Experts of a small language model.
Size: 10 layers, width 256, vocabulary 6408, 27M parameters.
Experts: 12 experts in each of 10 layers, 240 SwiGLU neurons an expert.
Below are experts of layer 7 (counted from 0) of a mixture-of-experts language model. Rows are named router (the router's row for the expert), down (a neuron's output weights, with its number) and show model dimensions 0-255. Each number is 500 + 50 x the weight over its row's rms, rounded and kept within 0 to 999. Numbers have three digits each.
Before each expert's rows: "comes before" lists some tokens at least twice as common just after its tokens as in all text. This comes from a sample of Wikipedia text that the model never trained on. Tokens count by the router's weight.

# expert 6
comes before: " of", " and", ".", " in", ",", " for"
router:474521579444561499558498546493483509551406479443429539526566550418458523504507450506552443444531516534504466574515437419557458577564518484448566499487413535555491454532539511519497597483574540485427596473564488462516417556564486548432473491406448480464453436425465467479474536494500434467507468519471420510541529477545451503414552501504456483449479514472542551413670510514581582553448446668456459454523547494567562479513478541463530418430532521519559464473496490500490515493604498391477485467432533469456553428500422416460491559492584498426495603542511426573569566472575496552447454472389512579536541491444516447541484536475506494421432475524556482527511469575465481576390483430509431529507476467447548585526566473506535558512506535450463454486512520456508484507530402
down8:529483482485549565482553550448501457483544423523467537493484497618445472471467488524495467469491554493525481567503453547492488494579508482524480480399507549465429435588500520538442507526546510460507512479397444471450460516496538465534557519448341455556453449545481512616578502534463524532552464479495473491491519536429490600499458439508404498519652482556477502531573538524565520427379528534552486458483498495517478518598568497463509542482492514581556582573503540494680410519505456477590485436534490479569520571411472510496446534521551542466447450533536550478454581529439588479443468535447425423523457566390505531500528462463511477492495515527533489540408472501430573435489543478482632433467540528519491566625465540595478463451471545597448448465483540560522585528512475
down9:408532554519467598488420544555507415423470573508590431504485458556561587436451525445445466557492460487581471524562501508503537415439550525463476475559466438538486507487476504526488454421440528435460414367453533424570448562490475558473493570495459457472486433488572510446423529488506447487488469491568517551512459479429500545448560453515550509469568509564483516426493557410407499437454477449404577450485428532435504518404469359617519464456488531460538442520452470478506485506450512474468572411511522469515452434473587458571539452500474505476459488467422464501507478528464524408487481485474495513438473538505497547468451510430418564555599559474617620556565440439624520383563443471527494469477569478473508517473477513465506522519426518448508541517473465435517530442545461
down10:443583473465574562472546577472476534508522471456654531468536502522444456583495421529456541477539416501429510512522444495503559455436572518405537454437514521454542491428536415527534515476543620480494560549397522446537474537465549570437443553534510442459564512564486444532570477572500467469487508573516474463483503500471511541624651524490488482480483482456529440548468492449606502452471525506582480520580540475464501501626580523444507501553557443514515464516473451501515428518503451525603427385418505445579434516571499634449480522434480510496438499500502448506509463613496554470487556496452523492479399463450423491550432538483484479508470472462446462544436487495559404557478575469513608470539571543526470577482613563496482429458525523529500471514558503497502520517538581
down11:556422542477493402478538570469509507513505522549477430491470552535618473546493565538631520472473468564495484483426452514636594607530508562593539577525540587491508547550493515451534491494405517518534418468553531488483556483470467560506506408495487463545527464485517419542540533431484413532506497522432500544562457476527503488485474493568557466510491578455471549483448561421571434532379514475484579494492467483491515382502498480545517529390509424534510507593509427575364449508470524465561599482493495523497438535466587525436469547442525528461539518442468532480573567390454527501443512449486482458515471582550502473409507459522473469487487510477447505514458478438472572566502536521483392466482565595528454453435609408511602437475514469486597423483512540478568515569508537
down12:476419499512498508553470426493510440500512480452484545468578550487523574396582394528534414488531549488573423517499504564557520534499422428499468502554504483556606544571553418492448629489484507526487532474440484527507554484579595532485415502508484479605497476541481537500551554422546428470457660436395577463487577548423522487410537452425470421504546480380502457517526485473568463559488561443547511503424500457602518455491521495505551512436555613480494446582482491603527428575493436515545516548493395507448408436479458488492539474511559544557482498446459491502573530593482501499500493427555479508497541463489523501514445436549412566441426529498446507492485498583586384532483481448567456502434483495510423523501586461530420518534502461438500493468491491491466493503448517
down13:467509514451444452472539485482558388584467454485525397512532525463523558509425500434537502553415522466487465463507599528404465516495463513395507550497495555497401541478487466475544510508498477589459490481480560529600602509418522503486596505551579462425491591478511437558439424487599461463513419503387505585506476483456414467481555448596483415524559549573534483433437566543492504424479493464536524564435444497342466482470453422565510518507428553540527498372507474494401504474451574507480464545460616530481567504479565478494530416589411453513519471531542475448541526522566477579566493444507553493513482473552402428534518583529487547431521510619572561545579497525529500512494471514507507498529502453531496510503509508525568536536420503489505516485488468589571545445467548
down14:510479596486497534605568552501541541492568493493481489550472470467479564528505454530542488536475456417551502433536490504535524460550454553571492408592452509427478539529429447525531565569488562518552533447463457479517565520504457546457423477538544534478473570482542481506521480497408446486485628528524545576484531597524510524468459455584458478457441447536469574482549506454480327615533561574541528479550504538531559577549492552525502432477443505443429532459554406419498453521548517592518495526519557484545484564455474538524532524382443615514462506539490531485508573527484467563414568461461491573520598501508538490459495471535457442516392510451542502496498435518398531530469508555473540533523463497498505415404396473524477521472555524601400439371620520528546481528548440
down15:522580523425456505631655530455476482528429482512462389505516528547471508469526492501511488523473430468550458549513477522553502454419467510473432511565436531560417438412486462550471446501575505466459466490553465599461444556462470530506549499545539516592408440482501520434445468499430448549597429504551463526507404545523494553454533473516539480507462444591526502538480484507463538467503433531394473417559549455381450449551446428565475487471510470508387519542498513507559534566432567475467362493570547473519543591466478565494442541521543539505502506378570481508409409517595471509473471489452517569547484482592468568463506551551496467590510470441572524541441570395400499496504514446489571573547442500564497406506478578502498524537544526491589512509534497473519500522513480
down16:492522600541456479525443476438457470591537577555492413452430576509554548517485543488544554539490480472544506388569422566506599425407523577467480503603480485494538497527398484458449437451506472445466480571532487586548472504538447509495518519561441501492491493483513524390487396428498524507601515483528515481423466517527376540544538449530488509483454469551511507521502489499426544496542427376429470561536558623422509485452568466523565481521462431451445498472515426481483508429527481509437506513539491472537573503534565470487477516458527468514496518504524490511436462535501536487532501556460495498533471474614378558492594650553522484457539556567545618528452548400479527528591521447516565490547514479523424540516457435434571385552484631497507500506504497549555458472559554
down17:392549518615586522515397481509518410449474515512497469424472480466558564474563526523465402420494458496509440521487511575538505462418551472439493473552547456532484463375522482587555577457409530451432522543570457581444491563517500467455446486438447549525500503426441562455542423538506498587484460533527506457526505494509432576450514476496475415453482490514494548479506534456552562452482527456411569501496597456550484538526498621439503480546488484539470479574574511503468520568619457521543560494537455514460506484486373495461551557520599441542438490437488449506476548459534424488500541524457479583527476537479496501496387589462491449522430459485507575527482549466624498522505459404439421421463562538419433559595540507522517422550436500458495501406490504599530562457471504
down18:493431436409465467544550453381513554594480429539456506566520533403483488600447558456506484479529507474485541420385548516465519514465521433524521466477403428547525492549520439548498459589539472578497569482491544519609580497556563540546404583489438526539499380556531592462588558546496482486541541556398526496622401605488463458424414481517533484511566540501491555517542515456432541536486564571483513500569535550467454542504584562441505458474539471501555503510555471504419434578504468545453480431465630569455555511543480418456473509495491461461544572442503570528487559488569454467532483591444557526520545555506503506506474484553581520401465401450507568522533542542491569491478510525468511467470534470458484477450526494513421470473506491549517525555615453555543538526534464
down19:566414553429472501510519459463554487555416509471473429455505607488541517426510468411454477607422525538572464456459498486449415461428514408480436479617548521561612518435412471514538510499512471533587533570474469430572451468498438554461464483566463543557437496504468592434456441540505434511514405482448463558460494513618493500454526508542494437503502447492526494478424401496479529471484459430420487535415487495529514463439577526546525336483509498480438478574535418562539535573488504577509450351519534547479418606483537552490415479444508571567518478469570461417433477564546481440527530546590469546503431512481550515505487602547552605476509574459482449532475497499481487439538534496536494531510474428496496477527523501462490502469536494481479534423477565464443472487476413

# expert 1
comes before: " |", ";", " 0", " 1", " 2", "1"
router:494542582470536481499534413602437514547526438474500624561477540490557451443469544588478495417543507547546441542450455516441488468593496450482473588473565412540494531544615491526517491478512531506528599492580468521467487534485502402544567494520531583505404539457493452563473475500456588502419421517464518475407450568493564410532519483520514546579552548476544592456498436562449580458417525426477580476468565534501606502598575501493523464465572518481484535581519440471512554537539386468545601570489503472508455466450478515404554495413484489471458438442489486542506595587584561471458502534468501550427443532465520521569483424539495477490545477411449500483492485430492434446581544527537528519512521575592518485598571491477439498475565496551565540492457536510562527485432498
down5:438441507468542498555508502570520476526537515457544467461500539586504492524576590474486504481458519503535462496656443474481519550480485478481605502494482534513411475529585529455513535470559459361457498532460508517502462442466509490493512479401524387470416464569473447397536494526497496567438452448434533343529594483463446314444418632530521519447520552543457406499466435481496507485444504516575602543510514569458408463449527588501481509469503498482541509518565566510428424502554509486491500514568373547510457591471523526522536461476517508461534565539422527502474490544536547462457485461503524607456580597455552438490442518517388405545519483539455495505537495535433462530471561455544440431478489529516495502498527474548473611512506412482475446498515446454478555548487516
down6:549451469483507507597525429450478496463548482487460426541475437476566481634539476534518470481487485639572494494487526486534490487530428568594498440615492452506491482471582520508553505556517550567525554396498588519531575584485477385515490485579458476571451435403517481505537501469503400472559563516518526581555540536503521536461579456482457458501500466553508444537422573545465566487489534524449494531555464512566491425482436492553542603471586565522466401496581433520471589595464438499509508472517543472544510510523525481484577580530469461425492574567545504461514438499485560496494431415482433432505535517542431499553480504500446467457500453513547509556384429466494467528400438562543486401544438556510508522488568449420434538531344508469513537491529518560488411510425549
down7:486557582419596579538400465537507504448520510524560516439572520499438444390482461525506400497461560487460452495536510464406508424578452540598604498605570485514488534495497439534472504478556394524522489506476535520466484602438489481469469567475469516457560475372502599579505533499534540528477469430571509453490475490504600382461449537533479532504549473560535438511496552488520477531547436584568471435504456454467479489443469420513486611468480454449464473497546528551517601451513503538538545563484540525500411409523531592515425555478581430521470457469490485537489448563498440433514506594533491505550512552525406537499458443501520471561399484356582488502408490437455479470565441435468502483555535478437443436509426541556431492459570462486545492445499472471550552505500550
down8:521502517536549514469518443615482399536526520533437531505597595568428615446529620485562591527525540559440477541467524627468433553559432443519482520525509589501423504572428508427584501508559507466485510607475476454481576547485370479591481516521508573515492496435576552491528533398451530568517466486510471506513392524446572438530414504441513557429472482502541542471483473444503479465478454554549460574464533579593472488602548495553538505503442545469495510500478556551422518468474511482482524517559502523559465446333471503473464542440475566501500594529496541472507583501448581441493548464510591409497542467533496544474509529524510496461573462548522525494466449553500445427413471503436450496512518458549584452467493427581543440539495524473554442490501519551473605534538474
down9:536472373544547487489575505523513517518566507400536511524491477491558507545569519497370468500423486476509494415448502593519553511506402416383483395588492473447618524481462514528486405531460473443486510509527462448588463524473589492410530450546494551490480504517548467484570362481534436583558477518531503591504572606517519486525413556466471537483563605494536442488489590458595475507473442525484457515469492478413503471517497550504496584575445469546427499518450556574451477598427501455516492448563536504528421473378516496455536466420572506498446513424519535579465494529500461454482553463483539534493520535467530595573464434482524534549500447494502512473576422484614468446561654536472512488486481543483476480553391490491502476485508530524537463464430516478464500571439501
down10:467503527436521451465521521591540441467546450360482490452481521441517551491453572508410607537502548545582517537478476422427554588482535457556493440334543473528520477503475491533413525438454478652499451575442430511487466485473478464456595545469466499481436515578516333460520454428497547494462532524515529494482455517536558562445498494491494554530531473457458455458553504528519529486594524576403531504518496519479556478464493478537549531499530399583556571506526580463473544474479407551565539520447509555519450542480469488518448540519426419506531459565502448421457616623434456479521505533472451496530447531528513488518459478465484573503467420397531541462500553576520481532474549526567482502577485533578574523576483534526552433400603554469533505539453595488491478452517469
down11:470574502544504412510485485448556599560446507556563508505470560515532522488536573526455548506534567466625462552547444493524511624433497494413460487519509429423482489593515530536448420436534557527436447472495509510507419466487461434432544566560481494523459430477373549568528609476527553493495455515507502424569492503562520438529440498470546588453536410520568504470534420560606438464538476483514476446419513406475554501439518539536443460490453515449522460453487524497544518496500419523412593484548485553531470452521561491535504546451552599461493598448470539415515515527454539526559474552503544483548565521583479595575526507591472473428509459492512518467513450475481443536511470426630502525405497536592478500461563422501488441540524479415415488540416495485428556467385486
down12:494434506487517484452496506529543526496513456477436417561591514500461460467537592477529552469390496500503503459475508502602473429487499559513432590464453563463489573495551463584461369538565447479506437554497574512462492509520548365388559542587502487515536419453444456589534478491419518584517526499473469400490452505460443496565512468556479525455531480499600493450554556518529414495505493497587446438534554465603556509484482493525482517460481488431578534494437476513517458489404562636515574438535461408531501565524480477448505551560432484489640562450566502466538534453526490475495521545547502528495492488494416525504463576577527495550385453366565428508441523444476454463553507604498463577511573470481472555568419484552505563480559469599532482468496561538487479523485498
down13:513557510566413539460437461517481490523489565453592512522472437448566403510534479423552492434474394500527563506517457486449447488463563608462558491408530530438460513533499481473503551472475484545397509466486562376485477586485492490520507473469466490547549550496428517529463420494490583506485545501391484631497499498514502485549572572534444348447577452544482448501513508381503488475497502535514523532506540564503586473461575503486446536460468432462546543477450497478559414476505521520515478478539506419542469580455467490584504526631495490474519562517488519471499549548498441614497443493580515496525470498527411604467518522495523514474447481430460528585485573448623461539542611553463508498442590463516422451440568321463500577572442493512496488451536535554508457512508546
down14:523442510565559481525445559560474489434582559518514509410470501526455477408499482440455621473456443449511501474505534523584519546394541491571434433682499431479534506478575372568404601513525591506565540450491460444461558557470456503521450460465601518505464512490507458551541568498510478529481558506456477336512480488507468561538525454424554505485485552501527474530521598416458496440469503589404387510572506501604483490463580541498510478504525521544564450446546550517509510497419513500503458452519448481460514581481494433462470537510501505493429491446471436564444538451496524562509412475472484464522565455497507534486536474541463504547438460508530460568418504421427485420443483523545533522462437537399439556595518456481482441491427441486519390458481512434594474487527510
down15:540527472396533520552454533498471447483599537461528467485474476469531499516474443511524578512486467504587463540509466428525497502487486439506488613421455524415533584513556512388473487464573540565504496430575470493500527387516570385446452531480499447459509527597475454598510522452422395455484478482526480545461422510545425415481475487507499503549498481524493494522485527426490646464469598538560513399463440448579542544491526480507506504551454469495423547486469509513484417485538553526469454578444523559396518494596474518498411580442515432472425493444502479564520485490529459476537485481571447524543597467619614488563444518541527585510581424492485495596492533571528586555524489488512549495608476562466578476496437393581471517468578524427494537567466525453512505536535449
down16:477493583387486539523522508470475509538502418484448525478504598512518460516529640497550604475496453492550567560473540418462584500546551499520457419392517460522552581509410498463529495460475540473522490506548592604494425469553530411507504455501493577466523544579419452536437541499453572485470511489511499555508484469502446523520472441510483448540518575537500585416548532578538476380536480512464439591462447556465501490444456557582530506508537508493488530530428507420546551502509461517475466469526492573518459517552419628500508438547545544443537481504476482522481537490330489521445463566527486471509454568459593499561563436497528635527571558482570373522483493477443490438443429448596521450584496542405490607513521469565465484483472533498531490525564480523540500542422425

# expert 11
comes before: " the", " to", " by", " a", " as", " his"
router:484523568471487575618655525462439426504519500471482594611592538556550495528563464553601560520535497474578453481628490382540438540480592543542488480544444604552476540467535547435499491524523535562602476473579496529494527531549492459549489520584599530530451513511500525504441455512509570545531447518518511426470499519413490571504483507497457535482566505526611542483488502499508531545457429413554432478497526525519544480535496432533477443584469481438432465553531536574513554345551468462512482587565522568404470450522577613515474502431563491522407455629507477472522427555547496489495495559497515522432481424490528518501497478452585514505551479523435453578448452502546467459481494527584473530530495513480373517535441488490449486479545555446532530517480488487420508477463562
down6:443630525455488450573510510587532518555476480609551501509482507485571453500567543514568455462505464518584529542425496460565492474521530447586451496356575570566574524542583437488483429594542543396537480542502427479510537526512470548504519428487405448485497449523484613428509474499588432523450549480444508501544413508492427527550488592505513406473444497559552456531473527456465495442458511537618427437500601511543470564448496498417504449476584506451455549536564471509522446530491534497514516483585471444534587522561505478487458650457541537507428512498484480492548524553544557523486523547472554536481578451510604589542502431495515464551533443424565560607595428534451409420472541542484455492535501523494485490522480500561518602528519465465528532532440495419466518489467490
down7:473556536447494474537453441508485496469568521521447478411522507500495539484559447504526478552461529501479514501574466516422455601443552483418530496444485587527489403414463581522535469562616607470448470471378500576526465427498509479470530521446448556374493492527553582538481474410429428498483516488486489475553414442623519588504358513454533436476562495419489560524495512538456402504507453502450513469624452509392503464451472467520433489462488485450493573495589516451479554491527480499597532518423557538531458583575532482519533439509594472454522415483391581514457495440434537451509488454522594484457506433453506537527516503581490512563462535469408486465562536446526540502532376424549478467508519425492480493545482595505555517533517447498469536515492475497512486522586607
down8:521541553557579479511423482507452582541551457512453537494491510545478488523495506421601417525489525594460432489483534491452502607551500464445457554515447467478489423522474513464487546426512554552587549562560443485530446550491520541560452489551466533530459461563578506439436564448428551479536537578483495537514581536547486406494544437477568424395546594483529428443534550572376452491591594534475561494499436522438473449553468531548448513515461455480517524424465513568477562604471503481507513509476481505520571544525474542504551474468496476457556454480473533538561514521462531593429387689554536438567482527427654581496505492529516588474513425515456509511532528510554497460465586514337479534511458455467532491511545498565427458565550501520545490458518571480502503526519497
down9:485450567439555556503552443467552487492375498451463463526517549491457477532508513469474516529564506498529510444538473438452518516502504490492511474710465515484500420538472532369476503464550544513489506517477485521433479457497456560490455441518416520453501548455359551475492555519574435584488522429525574427478475525575473508440528502451480423443576443569504556445528507525523414496592480470532428485461561515494543455499582449570517471468463512488512551476468532502441450481530477497435455395536507474532534504516470449454565491536579549576421459500582434528476370482545493535512404567577542597521456486607496528501500391530564437556511456452540441490422475410421494458453453491589517416468555502476507436527538394488481456517613491604526559480480565488558447515509425
down10:566527488553508423490427598507521527497567521492553494631435533438457489504592461568505528485529481450382524537443484486450442378568551524510482478486472504486507538463467516473532485619534513495426516418501624450497499557427560495434506495444412440409515480446471552514487477481481573470514556494511443491626496471540459526477550513548599378500465508477380380470568525574430535452471409456389558475518533502414485558512511533527518520549501546521489453393449474498492522474393535505492394440442473470464516443514493524461465484478497497489476497498510566427509484538517481548500501496565500589465560516572485479476519486467500496435527567539611531468439546477607374507470429615531479440449567481542541479510480478467564492525523521545492597560527520504454540539616438
down11:498391509537560468440434499510472524504540447563499485495453488516493559536492555545507593423470429455540512569559560542518425529473415522599493435457554472496477586597579457474547439455447502559599556434455521504528534538482413534446456480454457458451476511495470500499537593411585490501479426435444451523532485521447564484456544533464520418484434568593429535474469473512491474425566462467590480438446527541486505449379486453526493510495488548492588504552518582478458482523515528514469430559539470544470449494455487487485571558490545515448407505504420580561547633424582534577568495473446417507514441553483420508422440521468512469479550559555528570589556468481548445536452489474500552511488599557598542468365550464541545442576452554436516523500409493502494534508431498
down12:532470506611498496530431461490466543422585449461472455496521564440467478474529550487564527453478539623608417512487532486517445419500410463604499419543489482539500485539465490541475504475515543555543497441576541540384425546532407568496489473429489488541462493526518488514479428561437407597475544507500559500505472461541476537506421523509546484523519474511541494605517480411475560472585415493531459537449529486517514603529492511507601558468537505463490546545370571511455415531520463432516465497564450513426527514435456496550532569553542517460571517459468515487477586480486543588478436491500408472436622558507567597430521481639569509504547537528451501511462571634596597508532510577461455500577473509519477498424469502482449454500463482502548477404537472509570521460514435
down13:509543526531391487540450501519456571453591523472539528511506437435512455498421439485518467541569431508365563547520499511522418564475504532401483506427500451464477467508506582602541488507518447463493424560446496540436504530409495562472435496489588559487450469517465651487509509556503482463402502472433443476550498512575435491520607568519523566559498516425474496476498468539448469537454549544481476511547467547464476466462461514392502592501439499504518519473526421449461504466503567445567492507530570484492481530522541471528513565504467468530437342514487527510553513458416454491421433552473497539498542427489456471573499424504468566477445471460422494581610553523711510454485458488501504548485439477519466512508487504461538455428531618419520474522559547438511521626562445
down14:448462513500497540562474545496468413456511582521368655521440515459552521513484498519590525461510481557540477493506486538575582493521419506494440512521435503495504434475530491469546511572489466528443507460499422570513470545500552562554458475475522503508543524489516496464519489451474520450438487539472523438479496582552402479443493633504509492478419468489469491491570605429553547478477442419433470412537405447565515607538516465456479509482490514452466526464496415430532500456564462450568529508415546534447414537535500453559490483531496560414571387552474519501498525596487452466574504536538520493393523584494587424535431514481532576491537422482481518565520550581451524424566479506557496453453519535392484473532530475576500368513441485396438477543430495514537515417602618
down15:575523503504571455420454580542514402513478499515515434527500450465457533433422457529585445563431507588516467514420565573554560471414453528473506490516529570455555451478465568536529604442516456483505503459485544551505501547543589501459570556430469522479584513456424527501501411488507502515419448481436467490505415424425492450582567521551442499548417494454503572550520450434482479529584527566410494563462469399572476471537471478401530424451411563452575474484401458462461498625563469512590455529532499443441437511489510435503459541467445444461469520544441480529414522556461486503542473557509520504524542558536590507481470448509564467433501512461603617435479465474543487496440469390471403538517574524467468454528489516492476448478539414496447480578541553467474465414460455
down16:473539457473501554558559449498507403513508399404475569584488449544548555565451512480516487608518465481478492499435441522608507505514472505565566472435477573527462490504529482575523525551489446551413567504483527498520559435491577450523457460313463485569505506444432587430526533500480442559586433465543436487605610568539488500443558453507423453455502478444490512484569498538509504577490450556473528469538543474550471625461510509463515502579520421561461514544536494458466462520542468420425522567618418415476456480488500482434552546450466539433518543571518554564609516495448527626544470519470536515481546518470494462463487518541560525520466513557542494492508500476563520527557566489449549537490450406530449491510498419472548510479619421550484478426554530483559411496519602
down17:488464430463523586525441462540459472548448517532497500483470474378515506422465564547484429523495586538566469427412620489515498462524481486489476527565445495458590407507590482473608474457551547496471557450558628478611554477496520483436459455586504511491470554466467426426462494467504500496439502489472400426396552478534414523533479491443517543481561607400493515472583463442503509509456452457489513507544563510525462470455604441480499476462527411521489541496470445467498495443560410433525531519423595450576511494559453485484480431497541485557490496597553406387538563521429520531417546548482406556496496522476516449502471471407401489503533541481532515575485496524369503504527493475421479497532509514485523556512417499606476401462395564466536531505484536479484450533465448

# expert 9
comes before: "\n", "-", "|", " The", "The", ":"
router:494464536462445495479477467495513419445574417445360522564553482504430498528488555511396392447546508533526502409505413440471437460522432468475530602453480467473500531463524488531486481402436594496522474470418437553433357495497550499462523484464493543421479391464478537523497511490481595529455468576537463502425496459575519481448528574413513414556511557529463549578524600557493491422420508511514582477549549614524593458584423544398477523450491448578577402518464546504383454550576467517531464453512464479575450503537521514436490531434491565545528486510565455565548525470506470460398548533439483525434536488526448557560516420517448486497526484450458577481473503500529441562488464472540496510506407492522522555525585514483562512409492503477470439497579488532542438490516527
down13:486458491563569478465487559525492504510477625574515601493427479545457448559447534508472447602572464487539451435539461455510475562592470571378469485382437536432450483482477445524482531499553491438396485463488456419430531546469519439561490459493541518415521372470499486464521530495524584424502424430404503534549559493483479503502511525430442524425448445533492509509545527554525513497491548485574484523523452504500546484468509504517553442550482525445500590509440429419533534613555571472511458493553473463489525542536549411529437459474471520494515571476567507473548500599685587496454436510550432451539505495529504490486484476508595535557489422523541451513515528530587600543578596517553571577433536481587566438506468368476475469458496546504515524470528539498473491438445470
down14:460477549609513473554431391582549443490536377551586463523503409564420477581498457418425516584458536510517522459451512423536538511450569490467455570416436529502460496486479547527562516517543474611674529467408474529459528550496465572561473578526566437463535570569520459515540465499534620532489593596466525564553517429470540479486468481365574406554552564505491422506459450552503549521540506489463479580480521580488447445509508505483514549396429543559514477442566491468507534488576442621482526486469460453471496496465577440465465491467499459405492527418486533479485478441501568503527467529558544540478466497569516506497501493526465471484471493542460577511477486450465586488422539563569438553497536523476475456518437509493469412550521517498471573443614500543510509533480472
down15:522550502479493507519422519495471452504497494584562452515510453468626515489571497503465581489397498448526539550558518402479433515586424473527445499487527484520491545483562513427394520555544583512468511534473547580471435485553462531491525495390413409429471500468557549562517443578626487531501477478567537546451480458553501454528528432468573438528458450628467411490460500421485473509391468534443551514450477491512513548485492498524600444476510474501490559439455517482491544576451524549522480514478422447475497342538519505480444558496447611471484438522518504556453518521489576419519469521556463508479528492510419470526484466505482535569504547473541458485514625517535450490412513463603539414567528565393606483516467533439504446535541615425538510509570514561531556472392566
down16:414530587499531476461566577496440484489536492483481515471492440541534420562545461478490459568390454565483496472474499385538471435538457475496490619688433491495534532510477430462543518506537459506436502439535414466433541530499551438516533512548515489493483505458397547481515549491469424521483482484487489500428623471372494450468520565442585507572437498549486454512512537496467456403392522421383476522601583495395454555489495464486501531477502425569519526516479439469516520549461577564504491529485533535569591600512509574488586550462533510556634442509544515484525437495589485370438467505590459452602472483482572460517547494469511519486509534500583458516502410512562503468527544557523497531548491471499524540481528481562496518459495550465573530504583425510476498586484457
down17:525508466533464430471441539493415412452557478477436541478531489576539484527484500441444563500477420529567490485561571490465534390478514538482541475575549496519397444508465585497452501496490462545557540484527499495467378515456385499491555471564494522494447367539438515421508525523498503553465582462536410541432541510468525495480481491548464530513510531460479459442493537476533486489483636524517523480519422550460499492471499477543519594470532522458529454582540476495422471504425571459592441464502450427517604450428454541555539525409455483436601446517513518484547527563532502430484463526445522476483502523514505553527641479583477469442460557432491526541539502460648550543435462562546508480559482408416472505473529604578519466568501497595439418448666557426490487506448477
down18:506562513556487486526534510489484493434440520532547449472483465522571524488505485513514473397522601463496512548523506534574470560456408532446507567591434526510561573491538442528485481544565521464513490479470551449571545577442521544552575485604516481478447530492436518415533447569482518468614472530465453592592555561554476586437504409449499515506544448476536517543491472407408472443490374541580618570559491446516531516397458526467499477508502413405550597441510444490545503515460548563540444498548442621439598462484554486452449534442546503512512426493487497476543490518471535454472453552577630536397502472551525481418421437490507438504553518540477550468580499537512496618394508504452463479524556516558423487493500526508376528495526453501441450470512454508490422454485457
down19:500532513515533471587411422492550525438429539540486514495469528503468446609563508560575475488506466526516513470488625437506483528440514524506494445670549498467594459550484591530570423514577551595561415508494461511540484458472511516525507512500613456553452627466553526510535519524463546559516557465494458527509519479457531495494500464494400475603433522603479466597562531534482470418500561488429443567448574563478493484577471538508452519548517406544475532414509488403482548422498496505546427503475531430481552475396475450571491466533503438476473483498514494493431509399414409500608490477444493583533473451509507490590419500538585457494527530572459488503596546504550552540557435533572535473560483523427514496582529514513517530500510606531416497499574523437543569463443503
down20:497559497525526420451425439524536425437463441526522451539362555515419451486454458538520503486483532557414406497528536494484565450539457516449523556415574513526436444514620511452513507430361540489468499390439541520475527520544502501472463481378433503452495491504509584497483502420620480517552552524466450496485534514503430524609447545463485608545490540584438466483581546561520555568517583545487500427427540477409431510529502471491585527416515484539558523474555466420518531534482505444531556494488449537461471493535524528538465562488455493461565517445448513545480516586459524487416483464442408570527388462383495586432476510475491408465486490537404515473463596405555564471459511519581519489466443523487492481455481460436528446531497451439547499485451526465548486549391481
down21:469484467499500585455511485477450566492483435591506490417451402559531537565431563502529488501470516573546468524461474516498510504562557525467523537524559515495493537523495577483528598473370459483479468492606509533496514471548440393522525548448514510402504524392510476556435606519435471407488413513446462544412525505500571635531493495537427510496486581417509506551474561501513468519425396529561423482493590545515527531372550485518422430440521459530565545537648498471418543506571559561564500497384449556590505525457465433464467469475445444509453439499484406506507462522501504411461506534436538490440397494490493414557507519497476482451460465532424445566461481504501504441487494600555604438515531449483537466535530526466473512458447431483537494574548534524522564455530438
down22:499468478508483465530479540501501563421516475590424443435498493532434513484605470476468584556505523515522471434551528460503513477548530542420540590510482552538423480529484466469541576643512489560505413590519532506471576520521531435446409509525500422384481528512492484537417408542496529439413505468459578502490520563490545506529591501463532586463457496443447521580557474464468459413480529508555425419526478545474440434471500521513536420540525540578387438443531483559501668490462492425527487507552526482578534545634563482565474549605399462423575551405434492415514481447463423541453482595514495538569496417544500541487439486460478474490518542517559456474508506466477604509614420494476495562505463546508511506418532554455441501503460520499486489428481500500517496545544522
down23:498442435495568537534490497501435517465535430533533467494493529529554511509448505522550495530474485476503419417486538428489529594599461437503547508481570485557476570565457497536532577434604521569565420490556520564529537520540437414521504525514478498432419412532416531561548466484533538485506563499500475470473420489564529505464470532511572565483519424533469432531508483618524539470594543516583630512568437509558491611533462470472472485447479516560413564547512532533522578545481517582488481414462475514620435418455514556524474420451548481474476549490445514506569462507566516567492566492574527512429523474570522561511468491582521447604557564465498484500612505499511422446494546559457594534591555474526478508549442327498529411510466436461551430494448533541503457411464510
down24:512485539583470481453551536553538498411548472509517532494521438537621555530561521514457497572615484448525450543583472450481506480471497517479441455429517385483553439539522580481427530555478472422460358558546507518535464476535439663529558473515479569540470539490501598597468509474470500525529499442462497466490515473464555517448474531437595354505551404545464454487555494428405462531455476509484565441502556522407489398510466553519424507479462452545493519540578419488556539438522465482501511463505447419505539544508513494507515400603454527557476496465486563533513547442508539507488510459501443578490469432469551432491569531544500546386472529561422453535538470467506520484490548474464493511436483551532493524550442596465460517565552523517546588454545461511442420612364521